config = dict(
    router_score='softmax',
    n_groups=8,
    vocab_size=8192,
    doc_mask=False,
)
Below are experts of layer 5 (counted from 0) of a mixture-of-experts language model. Rows are named router (the router's row for the expert), down (a neuron's output weights, with its number) and show model dimensions 0-159. Each number is 500 + 50 x the weight over its row's rms, rounded and kept within 0 to 999. Numbers have three digits each.
Before each expert's rows: "comes before" lists some tokens at least twice as common just after its tokens as in all text. This comes from a sample of Wikipedia text that the model never trained on. Tokens count by the router's weight.

# expert 1
comes before: " |", ".", ",", "–", ")", ";"
router:573526497482463537576483521509495461560526524430554552532530445471442588427459555467614507474543546513506560542581458541405489498550445544452502439569523506454508502510518511342424474460441464517501478507504561514555475511600552590424449503552465440522498455508511570520554491593574508511533419409427515488381507489595533517490479571505452521543492439511610488504499579568461512459443563494503431521434541435477491447462590464452479434503548481528542446430479506442517407496537405
down0:550565467454402465461432478511375425399538453530599592514508458537477503597516529485493518521458473458538497581498434513515503466534560495466463438509617645454489489579413426483576544475507537555511615440540482421460559584526400506502450440508545491569539460569516539440424550514490474551469558592533475514507472548490452490488527542501477496399509477527530499462508472475504578499525504436460461539470455541457440486472452434538508554514476513466507433454493446521602525581437414
down1:546529439511474404556447482524519506530516460490465521539341431479578453463470551443514523493535491453502559427483406509357542582463495514443481493486492478515454449452473452411454541479460511542484506437500544541530515457483487503560484546504554510620539545538565451470482570516399498595487410516533464578502525550464479416482472451452488508499580411517516499495429574590420544436511498488499521503538638539531596534498440596513515515396497485451530482537494510556474609527573546
down2:450574477560489503542471474508566497445535451393558486550550404547508468565554495443447518389529535495485499495521549440548440551438483537450471481526497448465454538519387510480513434525480489616420540489517454564558482610505572490468597495510458517556535424482455537407544564414474435493542494528526460593587487411501572490461536513399543477519500541498550449559593492572505537458553424348542478509551508411516469531493515519506467469538465571488453455432453454477491488521571568
down3:432489506585538447481535492469528515479527485504516405462515533520455530511525484495442547557529511464497474478533508502372561406455462346498601563540523456574484462505525501484481590450513472424543537576514486484548430590566537545481606532584436509484441568468510565470540509540477589491451452474514523425498476570497399432441463445455407471464542537560519497526476461467442582544454592483555535456561552422473514504538554424522496538543437470544493399458412460592506493502458586
down4:588470464499413565525509493590556509564527522436462386450543508478434459498446580489486484477525451553428510538499549567500596454523496515602505471550441352461503549434514528555462495449519546543506506503503598564475475481465461455512493534447551431480591534451505407479564444412564484491402514511428501503479512498521512462550533511500551529588578503485431579498560512430478458522497524541349569515422556432563472489578462493427558483434542393525515502532556485437465514554504497
down5:522454562447450412428539563557516460491533414477498524533478434556561535494484502524506404486521439436529576422535519504526495596468504429503487546460558477488586473543484488525495522459591482477506479435576502561503615445493464525533444392590439484479442568489536485491485440492544603459442522485509545472512521428479563532401481497466522507608481455461533470506448616458527560505574497544423533485524428450552497413466491480426554479425530390465487633512437549541536466550587532
down6:565499472440498539505490485459478587499397518497513417514583505500440458547476525467496603495539473530506400503529566493484596590491441553415522506584471445488449556508509534496461507497489457482445493515397478454485496529562537418454412451502450391394511496519461478517368542532527560526530423479581522530496460488513518503683491625517493525534525531506558557497517505525458519582577494555427539474466477457490417458513521484503579581517520570456563494452459508534460536423396463
down7:498552517424501543448455490479517446461553469533531530511484614497613443480430515418452523504440514527594551488440474429549342496555493557507542379459461464426509578583474478496544403533539428510513526450522421439485538492470444505528500517541530451617577493561553427476494550519511541498533536505525496465576434409466585499494484456482469499472444456495548575521548545424589476461495411482438502574473546545554548468485570494421546409551535558532517568540460531510423476502549470
down8:470515508563447486518493490511409563520478501479473513484536543447501509496533405491501478573485593587508464465472539471572447551413516461463540560557485541526490536513481458506583564548471532394444429494475439504616458463422502405451447431414514554507495518520521422465512479521530490487486557447510551519500563435494535478583473630568502515369508513561480490468520516516499494587376483608556543505360512561447523555483539411433472531529507514479417475574570449589469516451542529
down9:477455516472492449488421482430475490481429553566529545568513375498485491527564495410481538535494428492523547496462446503517484522605547487581490472583544531476510493479502468527501534518495407518569494495445452569483542460516458461481508551546495457502538536486514353366424579527472512435418552586442432463565583540550520550510541463438586456421539489564586533542470505479476549408551504537413578424573437531446489454484414560410480488433551547466508446517506501553565535564541507
down10:508504470551497556548409510440557600527502501560470506504530508464470516485500503458464590514535448475521465529398533467486533514544598483496441464524549435536507536554569497505487491516495421569537499481492505492480477526451512556563448569605425480523570518425412505477456511445492442410527534424480488456518445484578542483513426483501459477455559564438499541508524628598469531435500548445534467332431472555444665550433506417507448501513487529498477555560523409519393496543442500
down11:462389502538560540559524508528551511532520599563486476524388512377439474507652565547570545600505477549531495524511502460433535539456444528438525585455513426429450503438421488563417572526560500454516420574418458567571455566541552557503450502464554463499478481444463495482529432622505541580488534465429403477550529577427518488445502477497518444561492398497483478487487520523504493469494474479455580476502517555520530531502491511573467396463535463431533510537521496498437514448465538
down12:550557523542548479442550414469447579536494506529477488462512529539515517492556479463505487496464568535554457425601437482494547432461534455516505549509514566455456481533409483463506495459543527474410549524402390472481596568544535495457526465452484405532484623488447530483512517456498470504562498457556572537463421490518468584369522487483532383379557524513490569495441563499497578484503454498469563496625446512453572462480491530572442490529461508622509546509562472582477496430405479
down13:403539568501542463457567451457479507545419456511441488482493530443604514495578547427343436512381448450532554523474512464480539441565455409559496495519509506491471516557490512475506472501435482453493523532530461585501593548519511489497656549593585502550461519544485589471415493456511517505443495463593491519484563554476482564533518426598480455351455482537493499516487557477502549439573493534480575527483555449437495445498463545460474472492562522441452564460541526560413463490488488
down14:441459466540546530470528492474478542548523420571490439408582552455473454521492561522395525551550477455576571484450520501559500514477429512488500431509541450460513454460500556474534493504520562482458500517419457575479537428497399437551476574545381548457559475461545483477520584447513488583514499515599511381508479449461434454609517485521536512420435390541440533483493502478575556473520497511495499547462614363567511480495584580439523498491526450492462560483479557590495441541494575
down15:549456428531536457519464599515505517462471430581517578549585588514391452533464495403500539478474509518471496473535502577514542476504510490586481558400540493457506584478521493573484480500463457514344512566464489550543400479551560418503572434600394510491582537430459431535453451424499506477550411504521523566409431543471564431518519547484592490464460477556501508495434436553495434540464483536542490445512504539478480516470536513567470482485479455569581477439595545444468569503514525
down16:498491511456553575478457530483592470506506509524514470485522481461507424530490492524442460461568487552521466418541509514535515492461351486534562482516449394520465461491490429475458520625420447595491599585524515532607499497466453392400606599493517495489492491532489572530474465407538576570547515481494565415492503535435451505525427499448543383525617462589558458463476542533492465508509517479484583574498519455461532524506457488482476540600474465481506481556419556475392514491522518
down17:462437428497518514496542556475404551424416463488501503464545592429443517503482476531500483579581370467580507471490632550589467389432527535467407578537496517545585461474540484423471454524486475559517464483475534493519488458521516487544548493498526521471489465491574521509482387537516511487449535511444556494497519446554462538508420549518481597426606535564499422500497556572500466475542460596436599546512457544506496531478398538432452501479478495515456479368489493470564562505594480
down18:455440524579572463552523557513504540529454538456459523435403487560487507505585520460517474521555563501594642373435536507422518487408526469610490470489477457465479482478493448516561576458593577520477448526556562462485491524552526586565409469579526577437519450483453582520533428512530562537466461418495533505456495472521473392527546466567558431481473462477460502525512460451506499510558484489424601571543574448443516483404501443497484450556457490431492464470460429477590483493494468
down19:503442392448606519521545500466521481514520474496456420461463497544480504481479496551444522517456542555591528483514507508515544485516540473430546499552440510395511447441486375509516467595574508599445462424485500380484581437489493514396513567449561528460503513532611544464510461428490528482509509516453475553520488502421459559562536388414501451557433495484483577477574513476513577476600448456539506467471547543443403577483544468523615498526559517495498490546564535600464454425502558
down20:479523522515503516554526530527492576424455530499506482569531495415461550514484510552597461472445540468574513506464506579532542489419546587626496527514488553448558457353501582459560566457433521437527540463566458506402518487514468405570447435566445454485457604489451497531445605505436522526570461544432587479455407474553464466487504567493497487504543511458389459454410523481504491484441532493538530469439618599480510459506493553513498501417496413551503480506479527445594470487487494
down21:490553414468507480530567570547570476506461562600523445512527511509539505588486482574513517505491533552466433523574516446451541526456464528474505521488448475529527570484384512612472511564612466537520395487539491522441474526457485479453525436560489503445491533423503544491541548462483387512525628549499499495492537539485534616461403403483495529523618528425495512486443437495443421473480503452428518536508517662502453530507519482453510492500361508513498474524548487511502471355506465
down22:512517448565535430500460447442571521497517511478489482449421466502560575515474566468458555446493530590533549454569501545510475561462493523518500561454473465533501556495445490534550500524492542516524522460439496454531543459565493556517518627561522386504448487568441435481516459512429561548535501491473463457501470575476462411487438474441528512419604355522546547534513393474541629510494434439531569405574511457463567541543549498603543470438409557473566482455511392458485553484444461
down23:513472449549555481637468453506428565494443532448462533455528486564544440453521546465466490590440536493465498460433415517404442427516526475487533467557547537422510537506497549486460509490485475441489465525430466450487473554455504548536447593455482544628545483472514540575558466530449419498442481410429465433416513499480529452520462506507483544488514561497546501522520384473543602453552512564487457540550548665482457511492505445464506454518619555582464559570451447590505466569538522
down24:532513480587492461430510509501508485457500564566400528577484472452505476461519487512520578550495587568492477449437496508527531502546550409476449465520442518563545547536507566453519495526406482485484562555466571539434511559523461534535546533502494474543584592415540408546379461436455565542431530522468464578534403489592527441416570383499500458494484488514445484489534521518481634454443461479477404545443362516513480509558479573467482520585454563433574486517510483421524508466516467
down25:542535539453459461524561544502508556437498426453483424556490560475450519452468483425386591412489527544617524522510484521556450518425583468538461485544422490598505583484461569577530495438397539603477428542509490539580463544430539418561607510546567525484507432513571472502433528419536517551536393456594444514488431489428575474515578505482503485440515490505477492500482547448422537457488492524492511501370484567514559515518595465500495458499459551475490497531573469475528459475471451
down26:493461523511441469463502495501536478553550553455502403480441443610525537521516547483524471608451604497440510477472544591416431510517549488468553524516551551545424536494608521478529530563466593438530509521526541339604472480507498499517355473520530499443435474470401521583484456591503567448572518427397484482504478437530443499498545574559476486469448515509535503429499482495619502454532585482506442487522436452513444465520543556544514519398465494463506517472441465560546455487468481
down27:504479490481460496542457572439564441427435552468483529385613485515484483542510443516510488472484484544509471576575540547443525532470445504567463600538490458519496550502582537560512568565463461526519467483530495476528414508461461450485427512422400531505433569467481371475451555524541453583440452539411526451546671447520437512531489463426506473493552545545506552420406502499463536473503577487480559485472551522524451439558499516402538467471591494527534470577542453553476473553599555

# expert 2
comes before: ".", ",", "–", ":", ";", " States"
router:530438473480502515559488425495514526619477533509540507537500438465487535517554439557612495560538491574491527543526471537485488437524445489520512483471424559393574514565524510416490518451382478456456551556499575547564491452542522519457420502536475454432433512516595489536570477557568535452468475539452491499478498491556572418538546607548363485471470426564557467525485523507412509481461521507511476545390570435496466453443594428434528428505555523476523493405546520475550373528514452
down0:645595460491543414473511460457558486605510523480499499472488524458523480528534555578433557606571396430410566496519575509460486543503516531522567562416503525468481605541534445528426496517482576528418574508423515563464446495519450519565485546509561433460519551550490504410468576499588457530524525545386472502477457483528477504525499506519491439525389554468451490414496472543442482577465499452481364551494520483542495493455404505464553475494463509532486490466476458433509437440503588
down1:491508366590566464478486497568515533538403518536496578474558559514531589431451519439545461591490512495493520519450530492407562491541437435509525472446502471470508473510489443554503541491598595504545465549510482511484503534519516484492340446508383584547532446535499427511554504484484511608494504463436529547480475486500516634528403512480518497537447527503475529587555400547516482487551462584396549505450474448525468516504438465418521478540470502595484468388447541517549441471525428
down2:446547507473510457620441529449505514546597497476459495513543487616432545522481452539588371478474535489513468515455436531521514522535476502546519410541455576442518457478445502471480532633355474546437507431477528421384453504467506578505493420507494465521507463465472501587552444533521422494513625473594492516517565497500518428471554473480501505476533442424527584567541513429600432521515499503500542533492623462452441525516501487439492521436509489513496509559530528457527620534480458
down3:476526408443475437512488435456414517469478439479429525447591467502534515544511572486543535584516548506568606536524556476458471479589500513432402517477436500528382412459529440469541541510557538489523508433583481533450492475503412509533376473517470419537523498486553374579505535464450550466549515504417573457573512516449530548481477538560439495529506500603516461522375523564465442522547471447427499476473541447515530537567521577520510466571567498532548545452523442486533457606549453
down4:587530439520494470463512509562474541534537546482449392548426466545450382561430515553456428432504495553490494572521474440469499436447511532508511589480501524484435421483539446444535624544517585566492464457537494502601516477536394540519463532476501414483435486423449503471467581481403577457598520447453543537485530550471466509470585506507533532490515491480479548514502463608481510594511572426493554542465593484443472482434448506599508529487508490488479482476434575609475451564421559
down5:474575427534504507521539516595508524440457513443446538412571526458454442518466548460524576555549506443500396415536545488550515566536425468521612497499517495605419550510527507608370462590482406538496544443480541509553494420532543473518525523584501452456512516541468477388516528392511502491352466555488491526443534465480517426504487505481485610544507518510433529515493558498472536507529448503520539468624520511506546388471492395516465504504499501518523404433548524455485517539497454
down6:417403500444461559472509475473527494322456493485534488494613518519521442517437384532459553459513467530488463558485430460509538557442551520536514451611518561557394506490582483466460444501485515425541540474508454460492463571557506530604633488554574439485480429616542510499509450419451576494516569464546505500442537479481452466513476511504545449504501473499494429509511573532538417508471521481465543386507531501531512433473475510551510505566491634481487496540492497515574580514407535
down7:563411547457502560525548395554482578527505549497484460500489431406534569488462476542410404485521485528505541530488480530538514525460459530488501531525542615470522495448572591564490482432453486475504386434501521473533465501568412583509542497399507574396431528583516589454404502405533481547494465594481483560396479540451585519529509467536412527480548567498442402404527490532521492504453497534574466527465492576506495483521542497561476507429498546533513546521442440568496432418515518
down8:460471545565489582460521435583486474478517510429468483523617536548562490398459534509491463494537443572539478541625508448494456448435489468508499472526524543498513494516406503507432458478587522495476551496551420514424584500479453524434557597522513476502515551458515529544420406510419452459481494502508539526557585540508663515516570466457523487509565487503467342530413561581531508431460473521510488403454514548581425574550479504510494519483437451457401495493572485522573502526463469
down9:462579467525489480498542483579476522448523430537481465545469496522532529520489468504539505460573381450428524450491462452536470566513565550505530458518482466486550554573544532432537504481453582491394545510560405580598528585468507511493446545412436488548494545524558525434435438495571486491537496610557487515485545541449526566460483447447563588428550468535522513487452564519454534430600454413546474492540465464532587539478508440532494366451575465555497429460397444485407549529463436
down10:582529552477529458471506508480492401504498467568527567510504590462479526474527464494541524559558437480445555502610511522499474464441516520575498480439518450518453484533587583445421470448450456517452544454443545542462515531528580525445498467566441549522422541467640519503580517564451485516563419500438486532493558513485562419448526515527543546515402576460468597421405478432463568376469539463480462424434475504487537455471546507516484489586460553394462541561565465563480502478607501
down11:546525537513492515431449472514502539471542563592549453512429504410530558468408509547502433439500520474541458498474461458536428555491489553472485468458421440582508507438461529538426381495525505559554535487478475480399532545512551613570517505492579551512438515504423523450525574520519499537535522451593524502427446535435479446510506478463487450470499559531459396522508481411528484517579472455516529514507523493529473541580614576444510583518602505464502481552456423476485562587352376
down12:519538535562562539573494511555429524632527534517492450420522478559502484474456523505491471489506526576486452433462590567505480527505485529458513497474462462541447539532528520558565454573450572560495450510527475477538490549452562382514411486475630452501424571457564455513477433432526451504474541464589568498494419485484483456448539546518505448616489604441530500578439464513445538545421486551421393497501411458520471543580546417510452479573556503406463439443503528484526435499515420
down13:432573455508525496507403525515550474537555456524519612504460490575467538472515471503418547529422547568491462521529455504525566529448545502448516532440429441554600536490551553502502512535459496436566469524518573584502573551557533556462469537534441519392472514437592446554452459512625555530461506537486509552496448558482543447508466526513451516370502527468591535431456410518562510495509442465480509554357452518467527492494570538420563508443535503445449507373397449469474464475454491
down14:539415407483427440504503554556476561465548493519580449490508408511561466436473551588529583445475598535472509426466511467570486514515385550479575475515451414528502633503572462437474580522464463540517450410501568475532443541485464478579439551541622401502494532469560479530525485513531520442446502547454498410497494476519421444535496468517467506563473428455557572515510573449535501496513484515432491526587517505514493512576502530446449563492415471453576488546614525467565498466453425
down15:505514579460481460548504519512489529499495497558578400539535496607489535537484467496403534465370496531483539449531522544453510473510527554401454533551482504549566554498422446473530479558485529408517547618410474457522461472448452404540543488562474484556521622506533499514428646491477487463466625474436445540527433559564482470423513467433515536479490501478579553510484445515425476572490466525523450442477578528548514481534468466426521496531439537409631495525426481516421478509446494
down16:456334475405506478470498480528522513551622540548543494559514510512608512485458407507480472435459563540488462515527496331552529497546490611495454530563524481464510588474443558513470529446554573470499366490539470509493535468527425477432631446469523481548471421477502561481557552507437480545555509503507509511562508498517494439476561475473540507452505495515563473533587508404427560449414513520529478468468536552398543465474492503461435541526470489553518544579501576546481465401507500
down17:446463543484495551522547463567466453396546446486550401542511453542489422536506471535494460445415528493431516542455498525466430424529472519442545507585584423517517549409448478430547488541452514438496460531580484474555505582504466542521530485513558515567562434499379549518515482579537539590523442557517469406478489450461442555472561459485534510500507506528562535429607517455460497504477498566394470585404534469470446467641455553506523513489479507561513524586397550537433491508539587
down18:503480401543614521383402472491532532454543478495519514435552470500488571541513458374412538447525415600553486525513545532408515459477574539482534535460447440582486522596546501473473490541414573537477482546403514515473455491483513465462534411521536503520527507497447552533551507545497515501589477446558416541475532572427463497492366477490383479491510522560543482481467465566572468423497472520498478547492578541506447503441630521550536505462534523571456511596494495432433557489481493
down19:467526616433460578508527491532477477392501540571467484530517539462491484520464565436442448526538545452505529636458500465504484498489473542447498511507456535545496531559530501502442547604436509611471487450497441639446540485516493490392537548440516432589426509439501518437594482516449534525455456464487459511521525430547500462423469446559530614457489499441493502569418467539387440560472553455491547471460614476576527455528520498437561550433487434492514462461422547558575501454501534
down20:453398508553435490490419446493457399486495507402623516468499484507533413510584510509613525531461464450535492518457509612486453455490514506503545457511633472503500465481458481601499550462510584449415524540551599485600525515535501466604511456459596403496474516516539612441558481540554474546467352460462503480495499560586547452472490511415563509522497460509499470489517476484506531447487523408462502495509502439501426527488495521504542548522589522465438616555568500433492489493505482
down21:454487444518439466441569540437491501454426441556518500530561413545584501417513467531407547401477463520507444459504533470541449529472521494556520576442531453504531523575488453417443596508520574538476484467476506500509531539488525461425445450511513516477494388476566569450521485538601482554515619475526491395561501497655484512577545409588464378476463506441452591470476439474449576491562457517522498487442556469527553446468595503514509514549485541520452485488604435501510540523486532
down22:526485490517475545499463460565458510459479443561509490489426509519494545447513669451533455451415521413561522370558521554480559536467593509468563525516515478531560492473576624463450516439579502528435439446500480522463534566519503582406399464438523584496551538484569480449446499464515438426419457469523457449411476494514414537509548461495515509455536501523449520558489531554496484493493538477511508579408452464568575465574468479553580457444501547512558573457494515389557550530513429
down23:455495475565519533442429604496512576536521472517474472490459503509455460446417593566540417506469550414548555486552472434468577498510469504526492446548531387611503548486517547452525503519496466469493492479472440539491433566531548531452485515389442535474526558622438471562551619478440510440573499496593496485461481442490423437436550500501458413456438465592502518453518494632512467438514528532485626514572496416526507495495458504456538507491515523499487513517514584436472579589427440
down24:487471558424518561583434503500507483507548556564538533568495598577448585462484524558737483481528507515533520485581488507518468491490464523474453430544467521515509538489425533552493497472548424548549500521536420413479485541428516440507524451549545579570465420537471525474571522506495471570467425472496504549611482508478444466453553535425562412557467398549538490521557468490480391445428519436465466494476447521514506463488423493390515416515485509472488472568480511442560526505460551
down25:474565503537571504525587515539582558536466463543504520447571540418483530455452523511441536493466473454615415353509464547512517460508546585532536510556506497508532458409546519462466561459493477530592506572406388530490450515440487463486569526458642538464487511440520503435463543505479500485424506437512434602524450438551562484529522497491429575405454482603549522502504448465516539564497513496456429455513549573421565564503526531461448447515525499459475451401416544495513487557431530
down26:462525544525520522517515453600551428470438408497539493454397527442541533399448441475489452520498628524436519466490559597542488468546471455478442521455431447542452534508539498408566533455515547513549462456580514540548550448441570493403410415549406488522483406538432465507568454483509552543528570421568530513521573499552575458426491429483475458563478450467449616583484491581567423471516540582533470562491474575498509540530482475511516547526559467447464429520521490511520526503535461
down27:460557477512507535494519463499447448538474451518541455468574412499536486535572478461577484510441491413494534515489572567529508473441507556557562428573561394518520538422548527510537602415554569463469607422468462462475483477501468490508508471521550509472506558523569503458593612458559547463496459483515585539522442483583510511425487468584467570439469483453437471479584393510423564513521440416502416569535404608536504481395408443516491532495473459408542474494519562534497500507481525

# expert 0
comes before: " |", ",", ".", "–", ")", ";"
router:537515545489505570524439464457513469551506534453556580539511402437473560423487555423616454456567548558503581557550424494435504520499459537463465420568539541404525517488444480427506472440405431548491486481505495518551485570612572567456445483558474471509552502545618551506544450539486479470534428435441513440445502509517503527533463590508423490513505430518520419531516565518424504440473562526543410502535521483516500430504579456399496468523600504589454436507478477421505429535528420
down0:529492497508481513553497505456418503527532465466359446574546531597502520402433484497456458404481485461464482496428509532539534591537512601527501508507542429593497528506570433569511556556465565491481480412583480549630410479499478568530483481454461485409499456545543543493465407476443590528625549481566510500500571506474550482487544536514507467519454481570521415460442507476436468474364545611478545456526509535460529508519451492550460435551534492470468423422567559505519469477478546
down1:426533605521482548568473481531507525479395609487540581521558580510514489537460411448504482471491489501530486526398434504530450530477548434477503500472573505491463431413492435513527466477523507525588424446531505531496465475588463439509410441509465381418582458473546408641494528518529592482547537461440531586534503426486518447496495499528488492520512490567532478414442545497533440474527528670427520523527506442512568461567547541495442515527489525478523514562517497480483474555429386
down2:518470487513572448466431536519667588447530494516507519465549540560503447456460451453525449557509453483425474465542533546581521477430460421536494511452548498503520584489600513635533509509437439436504436440384502543515492505505561439607425515417447560474445538500494458488510461439489601471566479510478531492487494470558446412513499530485594395463484458520495578491415510572437507538464519500518471460537573455578533529503483548403553461489403421513516494547564575511518463516552485
down3:596612492467451495418531574484536534500388477461438539493478421520488377413494581600495427516418545473515510461511549498477488533461496489593498532532480490454401455454425488496654502471496571522481493526571444497497504538560490537469503470521505454469539507557626492467506536506507480520476498555595440400490433525523452474527471504529455501505450546474435535565474563530528524486580426455618610538436466486517499473395529495503479540451557534538447477482453489510438626546484465
down4:535607464458467480579588512505546448463481470485492530484470486474441435530473481512471487473597558460590498537413470556428583546525568554539508461512522481487554527497498406572536536519503553540443480403524464552517552559535500541540591385646498439459579467566407397511423512422464564554516513464450514489528545472493352460514426432494466453515491502417521450483428513567452537499473525539473603474467536570467554477466501495526536476424473527459537480457451552519487565433561514
down5:527430408391493532545451442464509504471455485586540514519495545401548477510527576450430465478444559596510571549462504445532415547467576584459480527588386555480455485530424500511525526486489474469554501511572503500557511411413486390592486538569578464543456510490469462492512567522571564466512519576468483468470472493529548434484551498532502504466477374535502428458532625489578504504372475517410528591486504507540442498512522499490420463507518575462541488500440524576529454481511568
down6:483508494476515468476579512505458466411452463575552496442487518507483499594487423648496562492470512532516463517484509558428586477407447430648561466567456541487503477405519544509568565448531547421393394494496485509586443459446566509542434403511547529386495454546461488522539466527432549460503461461490509504455531492486523617524466534404538589548531573489435542486479478463572552541508602522492546448473487602547496509536495492545454467521505450430511470462521486523451490454497560
down7:501518504511439495436450492544493447578406441516461455413478452471533549530434429526519511436457512568511422533475531462524519557539476487493438527382485528504536495530556510472605516547599571402487468500539489581524467590576529490536412461394531479553474500450464491537556451489587503614562457508507477502482558460403574607520540391523563492573521449535464572471403527479453484571433535566500477575570491475470455416535452527485481460558508473511562414523523542507500517392481471
down8:632495536483485519472483545459441489608573430445508572484564559429438532488567430544536492488549472512425497479558437558491427564495579593504587423471485528501478510547453457491548501459450447543487437442465383547498514513483560538501472474525598434534486535512565523527428430527524456574445448493463426549522477464425527532485536527507488624482571500434538441477458549521483502414362486600401460526609502539473609480492461484520478511504474560471534470505496535533554495441478447
down9:509521550531478531576413533532528517441526500414537498525461518570488537575539584448621377433483488475497549493542506576506431479504521526508470494424487460509530453491527452535418525480428462598416485455525406470530528492486536505516570441529452457482559436500387460546552536496508495434510473475548491522530490589592541499516470479428610549382451468624526458562515519462487489415524530569512445491583465565491508438554573508531438418570524470443452453423513500545474478453447603
down10:537465519452499420444510567463508463485494470447519421456495507458435441461567467499574505523459524468518604495474501504484521489572518384464520480440526563598521538509607489514446494542442565519517486512325474389416427499528552544510561574442507448455461561463530603575492483538444497442536459499496512487547508485441509550448469540615535453436434527494482566435599513498535480517504522487543484393464547467530506518540458455516601482449506580564416524457485593559499595535538551
down11:555560476535500462501570513496501435420500496379488486554505544529478535413554475451524442504526464516513516367485489525584432530491499522462479496500469549487635539478473514491482432449412491521489593442531534544423422512486509518516607508528509493624606456631530548468507385508549546538509468539542459533516530535452501509531451396471460490506427494461591475540434574463474473477478615500584444480515614486484530517480480479462496440510473559462573535598494447419435505470501426
down12:506529443460528510568466473461545506499524514457508486504488440513536510619513531431522549536483526473496498576549441523461539581456545569551499471502530422384486517462483556454422554547538523548505520483460496513462517436421452499563550507544486381472521523594487522561459527495490440482518517537489530512436478568510465576517489530525467362471512485466527549549544500493502399607502457498457497509492426456629532571498540446268435516592421493478600542505544484437468447446510478
down13:459522469475500526530499537505369523581495510471548461461578529437426489517386535393494450580565466544574454485527527540486435505517450476541560480441555540468459531523571478446485544528494498512517465459612513507453539418461486470525520461513462538576631519595524555549457434533415442468592550538586496481533530561472573420479540507494404485475473419534390499431467539614465538545465475558542529449544417481530469433573494466575506496517467470520446475535532528510475402417529452
down14:524463484529466505542627525411500510519461502490556483471513484387553585565495450552447496519506539523461503560503412353429471419443512538493569447499461540518496473494470454522540494508536528444562525560459568416482449562453566547432585540488545541486514471557577560432520478520489414480460487501613510401508418493497501605558498425530577473519492402561424561546462520555508426501509508470515576537616507464456481405473455466461538488416547496533509499579467563560424492469491484
down15:474491544498412441461427518383491493593543604436474589415500479524495506477486575518522393560481441490506505479493470551495481491527592475533509526542537603517587398526461550527472540481479416413594441535474459484520482502444447533554395534528522571599499508505486546565439472474537452591420492557448481555521537413494456555487516497499510471506448446503417457434512578461547523508437484438428453554615473446523552575489592479535517456546557587448519473471536517540424507540481490
down16:561488562511547470517530483515472496454481538552552502446420577422559526480532515491508455570419404483476548616463561442488514532492590470480404495469551534519475556511482548501495463433517475461467485464484535533619410507513515447598463476412472452563487488559591630472426576550492427468480503500459580493513520529477504451530529439465547510476530675463513457499492517509561478564503484497485480526556440445513428486531413506379373563444500459516554505489492528583535396467508501
down17:492469474529619485529488550477567413484489462528521432535560469593406467543500583446558520509545467551494602548510463517432428455502415538493532421496502428452562463470561526528415478437458565474505595463426444490538496538530483541437511520512453561611457487500511442481544440492430555480544451595427577510500433445561467577480492551488533543490569510540491570544506509462448427437601484426549481425462489423491401488504639486488456498481523540430544473516468519417555496508558549
down18:484539505487523484389468588472487625505445552538462480547477481445580501509567569498384438456513526617487452493441508540504471593453513520499519535546425436512446475420531484485494515461509439546481470531523405453503586539480548520590417506513474485439589579490457422514474553457483541482478424521480444441491483487532473468469581448578567601501542556493425452480395527468434475506506528480524578488480607554460511513503485549505537469590543467500489381473543527573498584387445511
down19:465510459553442437452419496495428403533531465455542592518511567508404498582475458495519544453585515548492475480527440565522440583430511554503481382584477470486585585567462539512467432527467470514482589520456457474480525431444530576546541507427515442537529531594516483634547522509484495485562585561467535487435561555480563483497475479392470545573507488493483497479485528485449574605499374450516460442502507520455480517437484478526514546502509483410560533555423522452518477370518516
down20:584507458470444476557497522495419511456449476523483502487450505460494480497415393497466420473513457468489556480529524447469460458509522462513501474544521535534478471593571493570340541491540533496479566470599550484409519537423475554520554487528585491543498598657450411407571576560456581505538542527510516534478552516320479491492485484542560523443513442565474520519574496380452550489524490523434448445519563519457536498513484538527444489549552463512521542500573477422461443476521534
down21:464508442489516495518454417582562558431511518570593579520475427513492468561520499574334507508531555468551457560482498524494408476466553484457534571568478562551488513468496499545507416516516523429503417519560432609548539541566534504550461511517523472427525462511468399390466523448569526439556509441538413520509499460437438477540497527566554528508564497468494479528455415589443503426458485505464555470604476525558400521419433490546466537553452489485406479551548533513485482568428482
down22:519482513578573437559563512451569554504464544411557578522426522563453598452510485494366490516532404482449418474441497518529432533509596534516355456574561501433554459570431357442568502486482440515454523527518442571555545503470527491496435477536492480502514522428454462547548530505511552500481448529508552493530506566425525490497511396493510524447594499529493511470528396501432542458503513539459474539641454494528515498511458423478422528566501433553483425525488566549502519508473508
down23:510597545403445536524510410478547479492450502548442427494492508542638500558533483526495633511476555454597440534517441436569494478489459527535508527583422486539567512434477507433526539472477500436525471484549471473426524460522483403497439530444446465490437485558492506478532542522542447501457541516514432426566448499515493529536498500443463514527409475479492516604562603405570522533486560409528582537409581499531534446524549488413493538463464484526466550597489475493440399553615483
down24:429518473452522445422551538476489538533511559382471492486509477373600416562489516556437504528595510509575561565509455483516476474546551479513422463427509553518527499545510472498626529518463459453461546433520501579440496508483495498518600475476518517484465471471473564403624454486499469497457413435453474445585513531447530549530369468524550454566492471460547474559536543489569477414573519500457551569580506564488406463475531454399579483492548540473411499532476509533542569545459482
down25:521455481539454494458555522540469556437472556522545515505500542473483505519573529490479575466387416498434608487514479506517415495501435468565501443442435543529595618455473507495603434411429487451484514580548516469453463522504492564400501483457484509514444469457524543574532592602528473509564477544594576516518487555488482561447578490440564471543563536442471445556455439566502450512501558530565456423447454494480497530367415433477505472527430493560603436457487496546540482443541491
down26:438485460580568544540469424567458485467426528535457446519504436416575522501571638544594510442477480571586557549439458532527436545475536543499486530528537521430479503472458567504427459493481462440497631560452494574551491471444526472506504473556576398525474429553410526543460511539553501513510347507409510483525542534488461493600547545496380471563544494519473426478551440514486553457450459607554490489406496482519589506512475516461542492492554485475461501543438502515450446528518501
down27:577487552439472481465435635517492499508463469498415534459562503531567523549444570542388521479472470471515468489508526476533506427479543472508470532506478521405514545493518457505524473473519521557458490487471386478431560553504448487513497461495505410538488504492425488609473556483439375474521528479426416517438455502503503543476484527406504499595530602441511500530388506567470453516518569419621441532534525631580487496554509499437561470519438445552538514547561513598616529469468565